Below are experts of layer 12 (counted from 0) of a mixture-of-experts language model. Rows are named router (the router's row for the expert) and show model dimensions 80-119. Each number is 128 + 32 x the weight over its row's rms, rounded and kept within 0 to 255. Numbers have three digits each.
After each expert's rows: "raises" lists some tokens whose logits its average output raises strongly, later layers aside. This comes from a sample of Wikipedia text that the model never trained on.

# expert 1
router:136166122174081148153120135099104075158127084140123119168162118097106121105108160146139046113148158152119120121052125156
raises: "7", "0", "2", "5", "4", "3"

# expert 11
router:107170110150079165144116128139105126113088107181092091144149129095129146159103173134191093099160120196110113144129112123
raises: " |", "\n", ",", "0", " (", "1"

# expert 2
router:091099107143098133126095102102119161159139116159148120146102119103111170153084136193209135079198175162159134119068109167
raises: "0", "1", "4", "-", "9", "5"

# expert 0
router:193102151113150108139106107149049098151099178110184166152153050093119129112182091155159071143195108135114070127112099080
raises: "-", "1", "|", "\n", "===", "In"

# expert 18
router:084109119087099153142155085103182148159138146144131160136179120099112158109067134232165148128147148115128113117149083112
raises: "0", "s", "1", "2", "3", "4"

# expert 31
router:169073124070165120170102107131101084153083164135122185106124080094134172135109082189132110153126109117123101075150073115
raises: "1", "2", "The", "5", "3", "\n"

# expert 22
router:116154098166113127178123138123129103148115131134129192147157094066104170140084150188165074110148207137113115135105104132
raises: "9", "8", "7", "6", "5", "0"

# expert 17
router:103155087156114158113087096137113141136145091137142096181113157123037079108127102161197089126162097126135172152155146139
raises: " ", " =", " ("

# expert 27
router:121112135155116143130131129123089127116150133173163080099122011136145161122112132149078132091154087210136175133114113146
raises: "id", "ot", "n", "iz"

# expert 12
router:145190117117139121137133123142084159174135141157117126118117097062140175099132150105073099160137114117137140140102127111
raises: "1", "2", "3", "5", "id", "4"

# expert 4
router:124172103107142149150055078164085173128141126158114091154134141068087101152138147122122143091149143185164105092055133137
raises: "5", "8", "4", "6", "7", "3"